From a checkpoint of a small mixture-of-experts model trained on Wikipedia: 14 layers, 3196 steps.
Below are experts of layer 4 (counted from 0) of a mixture-of-experts language model. Rows are named router (the router's row for the expert), gate (a neuron's input weights, with its number), up (a neuron's input weights, with its number), down (a neuron's output weights, with its number) and show model dimensions 0-127. Each number is 128 + 24 x the weight over its row's rms, rounded and kept within 0 to 255. Numbers have three digits each.
After each expert's rows: a language model's description of what the expert responds to. This comes from a sample of Wikipedia text that the model never trained on.

# expert 30
router:106110124174151137154101137103115153151091103083127170114149111085134110136097130114127119124099143096094124099064080132109131141137112129170155127130155111143105163121103088104120106117110134109135120152110208069137119114075112114107103174129158114115116167106137149129102180120165130124157135134106137139135119135092129102142124121128096106116127108138134154130123131098124094141119
gate0:121081158147111147107113153123144127090103155127092113156146142171094128122116131157140153100107148122119131077148088112104151142113105133131144159138084129138114138119124117146171159138098153129118120141119106082140111113110043114116108110158161069081113158091078122121130161176115112121145131155103159116122106138142108124107122157129119094122120105141096122120122119154112093154128
up0:132124131115091108165101155114112154131122100110134135130083074107155126121094087087139175182157111148164133136096161147159059129108133106122128135093117131071158159147143149128100114117163110131118172101131152111130113165131124114129165148118139143167144125110122130154105110092141095134119133124117115109157100156118198129174141102124142149121134115153129143130112131105137110117115
down0:140117134139128151144122173108119160154124121160132137174169104126161119194162164128155144093129093126166139146104086172147135088111130153126133157115133124135088110136127130142163112129141099130167129129129136139154171128129139134149156143137120140117105126113145090152198132104125144094110135109149148129121122113166126110125180158111140121099115195176144144117134137104113131134074
Blank spaces, en dashes and colons in election and astronomy tables, plus mid-word pieces such as Ret, Rec, cap.

# expert 18
router:107125130168155130159103135096100130156100115102115167103137107081126137134092131126136118121111139091081122105076074156112134154136127125190145141129144101147098158122097085108117111112105129115141106163127198082146118120080112121121113181138162117122116164106137147121093180118159140137157128143122147142126122122090151103122114120128109102116137108144136166118121118102130096134127
gate0:149137097101179128145131112148140102153090140107139186113121116097097168147112117111107119127128134156129104095148059121074147146111135115148118108154110109125104164105101137095133122107081117131109136138145183125150094094130141113144106147102127139093185136113129104150110105136128146175129119148101145117096125121104145098152181152152099137146151110134109111176113152131120103129151
up0:111154100097167140166139126136105135125096130099078163115108117098109158139141100106106143169120118138134110119140081158066155123144123122143127150120090156103094142122146120140131117093099143131123161106185159145117121148142132121113105144111130150106131139146118094157084104146122123160110087139123102108116097138108146138143119108132116154169136093110090138143134174169127110074184
down0:160159119127107120145134110143161141115127142103140079123113117122121138104138164130121138163104069152168101109162118135095107119147128123078127107104124090137156118156153123167135146113158160151130142155137099128124134132186097112126161114107119140139105083154148132127174104148086126120094131117112107096114138095170173105116152138136163099139169140128107093131151129162174087103106
Sentence periods and the articles the and a, plus inner pieces of foreign names in sports results and tables.

# expert 10
router:102118122168143134159098136102105148150110113090121164117143100092127124138093122127133114118094139086085123092079082146113122144134120123181156146139139116144095157126103082109093090108119127117132115151123191073147121116089113112114107164128170125133120177116118153131074183121161145123157141133119150140135115132092141108122115117125102095105142109129138155128122122091130097140131
gate0:144109082096076118138135107139104138132126127119105181169115107109116103148125106142116115117116113159127152122114126133120114113139117094136161158145093117135145183125140099079149110119127133109087118127080142078109132126119102125090076144142148163131151143104125157166087151123136123132132143161105135127084072150129128122118094133160104097123132108176178153151097134119148103159157
up0:165106079114086115128140115132144120123137123117128149149117113127105097133138116142119103115110115141110188138117147150126127089150131096111169127155083149119184172139141108105150124142153141104091143139086143105127136141114067111106071132150153156117163155129128142161108119132150129133126141149102114099068074132143148136102104133145131092120139128153161153148092131092163125147174
down0:165135127127134119143142112114123076132102138114129131090095109135129096144098152112149117095151143126158158142159175139133151136126128124089077082143129129125125103148132151106125109124132108109147117091143088114094134119139158141138095085074135149124134113177161156114153121082107114157134111137129083100126159137171124109118121094143137118146158166136102097096142093125050146115131
Opening pieces of split words like poss, reg, be and of, on, In, often in minor-planet tables with MPC and JPL.

# expert 20
router:099124116164153147164113119118105140124087122095129161127142120094128119133092121117132106117097134098102121109085077149098131145136128123205147147139143106142095163132097074103124099102113138099123111147117198061128120110082107119106116167137165119141115173116126148132103173128166125126153133144126138139148115120082121109122117128130106091091130121155143143134124131104115103129131
gate0:153166127135133129122142091134135167124152152041101138105115133098141163124132099153126131128119156106102096117132118106136117138098113151138151125169139091117080168149120104106139161164139146142113079172118129128130135117098124127091127118124183100132138152125140130110093151105134126140121127144127100121150119095110140134122117140110119107076084138149127153150203120111124084147176
up0:131148136102170141142144141134065147129173153110142120145188124139082149135145169138126104129125111122161098110123147151132132168126117108125116100099182163143141100096161125125122151128102129116131127154154104134115079103162112149127135099159128097129090120124142121095089149115108151109149161167115089149108141155109132149149125142103098082136133159156101124160155137131170163122167
down0:103138097131108165105113104110161097097133145125113100126139156156133123135112157159122150155139137149153093143147131081126105110124138107097123111120121140126141084193167148120149123148132147171094089134111120179151117126112113160119130112142144117144170090174145148112145135127114133135124106167135060137139104099103093148142121113111131056117155133107131110120180094131138117128163
Derivational endings and middle pieces inside longer words, such as -ing, -ement, -ible, E-arl, m-am-mals, plus through, to, into.

# expert 25
router:096128123166155142162100135101114142153102120107129160124141098090124133149098126128126108103116134092083118088081072153111123143132112117191149155128131109153099167128097074102124104113112134122118108160126195081142126123088105120116118161131167135128104158115119135133088178114159142131147149140106148150127118127092130119127113117126113093100137108141149157116115123089121084143122
gate0:116093099096147102169146144146136100138112100130152118119100113141122081130084131069091102097139115149066082108146108126118118105099147122132119142114125146167127114133109117138123114109158124154143124111151118107164199160123116157150077180111170100132112173159115142117110141153143147111102178146130156132117135130147137128122118135113118113118126108132130102165122129126159152088092
up0:164175148169071117102102120119118158146157178115109145127124130111145164147165132184166135162137137109168168124111142100126163114165119133129147123127139110103109129116145133101110129144096122095130141132131127155081076100134159127112189089166118164127133106083144133153130124114123142118143089104118110110145141109093107146148141136150133135141113143115132150090111114127090105170156
down0:099190104145148141122152133134123134146119155147151115101141098133100128157156124178119100112123113131095104159139097104128119094147105146103136117118150164126140145130142096119120135116102173129108066131122129098131136110101149098109193114119101125121146142128100129129114174112131144166118144138115108157079138151093066112142102147162079108112130118127147184100110139128157102131165
Mostly the, of, to, for, have and had after a preposition or conjunction, such as one of the, with, has been.

# expert 2
router:092116127168146138156114138112107133154095129096130161116147094085141126151094127134133111109114154104088133094089071144119133144141109112187165141139132109159101167124101081107120101117125128112132115145124195080143114121064112141120111154139164120138111169107114142135085182121158137121162135120124154127140113125093144106128110114131108105112136105150138165132125125110124090153120
gate0:129135132128104097116152166115105134130119107111123126086123099113138085121122075097102120080125114127105145148081121105119132095130060117129113084112169094125114122150082089101131120104163099126104091156115140123131129100134101141091145123097123125121127156122109171104131136114101125118160147139089105121139159151120118106116146128129121098141166127115131174095059093160090106133121
up0:135139127102060111151158164148110138160108126105123097091114091121172101092122073129130118105118124126101154151132141101146130105119046118117104109108157122120132114125122111115147125087154139091120117149130118129132164085128159113088131159137114135129134159150117141137131114082123127129162138120110105115160166153130137161131160134140105126146157138133104152101069087151090095152106
down0:132140185086104150099165156135133108100155176122135144133097163131112133117100098150135161144147113099120156131161151124135106119120170095094133096111133139127135102144142167136099138160160096139152110143137104122121132147128107119095103124174115137108136114115105104122131100098129136151106105144038140059160144092179128092143148121128115136156144111128122157118126128129161140136141
Table cell pipes next to digits, plus and, of, or, an, and section heading markers like === and ==See also.

# expert 32
router:091103130144132138133113143110116167158111102083129161118133090068144142158110113112152126124108164094102133095085074125116111139158111102208149144129138119142101152115114104110110088116120107085117101162118178089121129114102116135107101160142169127137109156119133147129081181109163154110149123142114139140122114128080127130144114131130101086123134111132146154122109112115119117125113
gate8:113135126087117115110121116134085152122113091105153141147162098094147144158123109097179105116101162075167096129079083141143131125170155132147141158157133145114150115091124141140124144160133096134101100135175158117146158115142117129138096123128133160095146168152129123124110166131143111095155106175117149141114088102126115155174112132115145141157142113114099145104097132095090113142145
up8:143154125130102118137170143186093099093146111138150148087128149151150147151130136116169147161119105108146112120130114117141106129156139118120148142124116124109191110130112123136152148165136141153127149165107129143086148104128162156128140140139141117112090133145125079154137151133157104153151168137121163128129087095147113147109098146162106074146135118077131095147085116168087107178125
down8:120106140096116128145163143182110080106106126136178147175180153119159167139127157116135142132129121170159116121162155098099153122127113143114134132101125146155075144100137126140153176120133099131141092131141105148072131157158152117152118123099124168138117154097105119103154113145141127164101125157122143131096137138116076124144104123150121130166139116112182140128100111161089144141129
Accented vowels inside Spanish or foreign words (C-ó-rdoba, historiogr-á-fico), apostrophes, digits, number words like four, six, and line breaks.

# expert 26
router:099120116167142126155098135106117145146093126105130170111151112090129111150087132129136112113112143086080131100092081150103128145132115117187149141136139111156112159125107096106119118113108123119138103158119196070140134123083112124111111156125175125133110182115124144127084181128175141121170133137116145147129108131096138103129112130131098100100118104148151158122117131107114094141129
gate0:153105129150130134130122127088086129127123130121116143140122159114137085082146083103150149079108155147092138132115125141120138164134101101155160159135160137129079110094108109136144127136150129149140110141101168127131161161130087103136138110142161107128111154097086155136106151090129178129195158117096143147087144120124106128108095120129149117110109110155115101120080139091089131090115
up0:124142150170163115116102127115145112117168146101104108151119102098074159180105164156131118199160134111101107138105170138126123129135155132155162098104125127164117162153133114129118137122117134138105091122101115085072088124123121105157144128121086117151126129142124139114152116101095142139129157120121107119140116124138149131173149101165142119083124079146071101140147108118136140111147
down0:121143142159117119095123111155152181082105152077114154150137119138103115207127142125092112165109132136128139132133105114136123148129138130063087137110152128109155131116181178132151136106085148143143125136148149097110119121117150111125121096127095118141116130129114135137156126148146141143111144165131151099107112138117094133128104073144135099112102110151099096148084106125128124094063
Closing parentheses, "), and commas after dates or names in lists, plus word starts like b in branch and bag.

# expert 1
router:146081135126102151135140124117153091140130101123136119099111129139126160121135142072085139128142124151128171141137110176155101151158134101149156100114086142163125125090079148143111109138135150078177176101166119121119092156121130162121114125147132093156156154121134146098126103090139106134131162118107160133139095124122147138158096150110130172114152136166101149119146112113084173144132
gate0:144107125159093162171144130136155126140105132135131160079152135103111119094136145110128119124125117127097162105113091191163104124152180101151196127135136147109109146116092116103135120138114143125118149128150138110146131173133143158128102132127133103174147148112111129074138117070147111129133152129106157124156096117149153101189116152103119153092107141155152113143127132081097130142120
up0:111154136170144128145140157169123124137091117084104151156148101191122083067100112129109151128104121144122141092091135105181141092120145125127167134130107103104149119110140113118130145113109057129119139144112148113154141153146142131085101096124096117102114122133109134134170132109162136151110179141137138121138145175086129144115080146141089131114107097156131150115154134110141138127132
down0:143157142143116151145159141113079074141142117113089106160133121136096117125134124134102158125151106147121126167072127125165133146148140114119161110172132101148118140154090112101142173135167123098143171159107122091149144141124131112111111084138089092112121100126093080152109142102136079118132161134134092102140127157086102120139162116138153152122108137167081127128139104122139141106159
Short vowel-heavy pieces inside words and foreign names, such as u in Continuity, ri, ul, Gu in Guangzhou, Kol in Kolozs.

# expert 4
router:100133117167133121146101150091119135163101114097127162123133107089129140152096149138117130107117149103096124097079075152108120138143120104196150140131107120144099179125115093109106097120104127135133134135118181068129107121074095110105118135138170129127124181096114161153075170114152150130139156112108143135131125130069139120110126109124116099111135110130136145119117123100136118145122
gate8:148154149132107149164112171118111130134138126147124142069125113114113119123137103107136118155167119139128157084101156132152087103136133134114113108141113105119099128131128144148065136123093132112107142109107146129144105130102140111142109121154145091169203150149158143127098144102171135117081131135104145127152134178096142169126142196152086116139128128093148166125113134147173131138108
up8:104144125119121150122107139096079116157133130103121125144123113091143121129112087156091110095195127135108134126094134113135156116098124145157113092135172100161111115132104140161075074144131151092151105132126117079100111111112111115137119166117148163133144144155118109163085105092098136132148146135156059107118153115130118133148152157162088126128121084111103146113098135124141129125148
down8:141145159113151146144163101110140141105123152121133079113139150111086154100136173139050150102158153111105100105127141087086129146123143117170136074127130127146126114152155125138119124154101145167131099134134122099101135151107086144121110127147112126111109113137085097134127096141121180122140135166157117125083107105140111064126157116146141128182120102111149163124134110126145145149129
First bytes of accented letters in foreign names (Ã, Å, Ä), plus sentence-opening words after periods, such as He, In, which.

# expert 19
router:114119126170152143149113149108108143148106111098125179114151100080140117138098115124127103118105138081092127105083072140096124143131110113179151135139140100149100154126104080096104118113121127115135115148133196075123125110072109129117103166131167123142110173107140127121087165122171140140165139131114146149144112138088127108129115124129102102098132112125133146128114136094126094147130
gate0:128150110132165194108152102127147107099125144140125171136112137149091135132118114089166110174089139072119093106116117096131101109136135119120115147139094132140118184146118124089149078134146073102134166104135159124124166133159118114128098148146123131149134129126121158112156178144141147132140134150086126135166118127139165143152110109111119125086096146131164139173110095108132096135116
up0:131098140118121106098156121118085062130118105136163132091128125154115140142162136128112140173113134112121098136138111131135123158094153069114152149098150131135090113158160153135125148120128072108188137115119142115126116138126156094137118128164140127109143155125138117134118103111133136123126115146127177135109167130124078161154052110121096100113131152115157134131140115146090079079119
down0:096099122144122144129135104118153116110126101097079088133162162067148130159135139109131090130135142123130111085088120104178144118107137116151147159123137123131125121126147119146142107173115119134145149152162167137125173119138126152096116133097114090136151151131078156106138146132132164154115128156120078101181101096129117124143143157110094132155102148154091150160117171091140118114166
Word pieces inside surnames and technical terms, such as Fisc-her, foll-icle, p-uberty, inf-ection; also category nouns like company, type, Association.

# expert 29
router:091115129160147135148105138094128140148092115104128161130150100103127123131101122120135121121116140093082116091085071150113133148133115114187172154134141110146098158142112085101108112117110120112120118168123203066152125115090115126117097169140166113113129180103118140138102172127154134135157137132111143136154114126080130123134110102120103102106126112154149155128115135100131098135128
gate0:138130096144138164170156114148116154117115150092124147094133100116122124086126163129117119080124178155102172117090092122133123139120127118155175162122140117161126121129119120118117114061147169148173114143112129096105108090121134153076126134123180133133097179140100131135069159102151152130156152144127121159113099105100111135143132128125098104120140114119135105147131126170134135136162
up0:114132158129117099119114160100116154116169110142113130147137129128113133155092130147117169150092102092110079150159175126097089135156123125137082114150122116118094113167161118115125128143100110122138145134150135147144112185112120128148123105115081096125155082106161118130175137128135133142122071149096135097117140171136144110097100153124121144115090130147171148123129112104110068140085
down0:113104140120153102144142121154105155127104159145146148133161148118115124130121120135111108136135086136078166137112104102155131105141127115179122157110161136127086149109126125132177141139102116182152164154129114128125144105130115133110128167130149126134124154093126095113099147117163139102153156135149147097154075142106127132091089079097139123054149075147091123113112090116159113107132
Subject words early in clauses, such as the, she, he, This, They, and country names like Italy or Canada.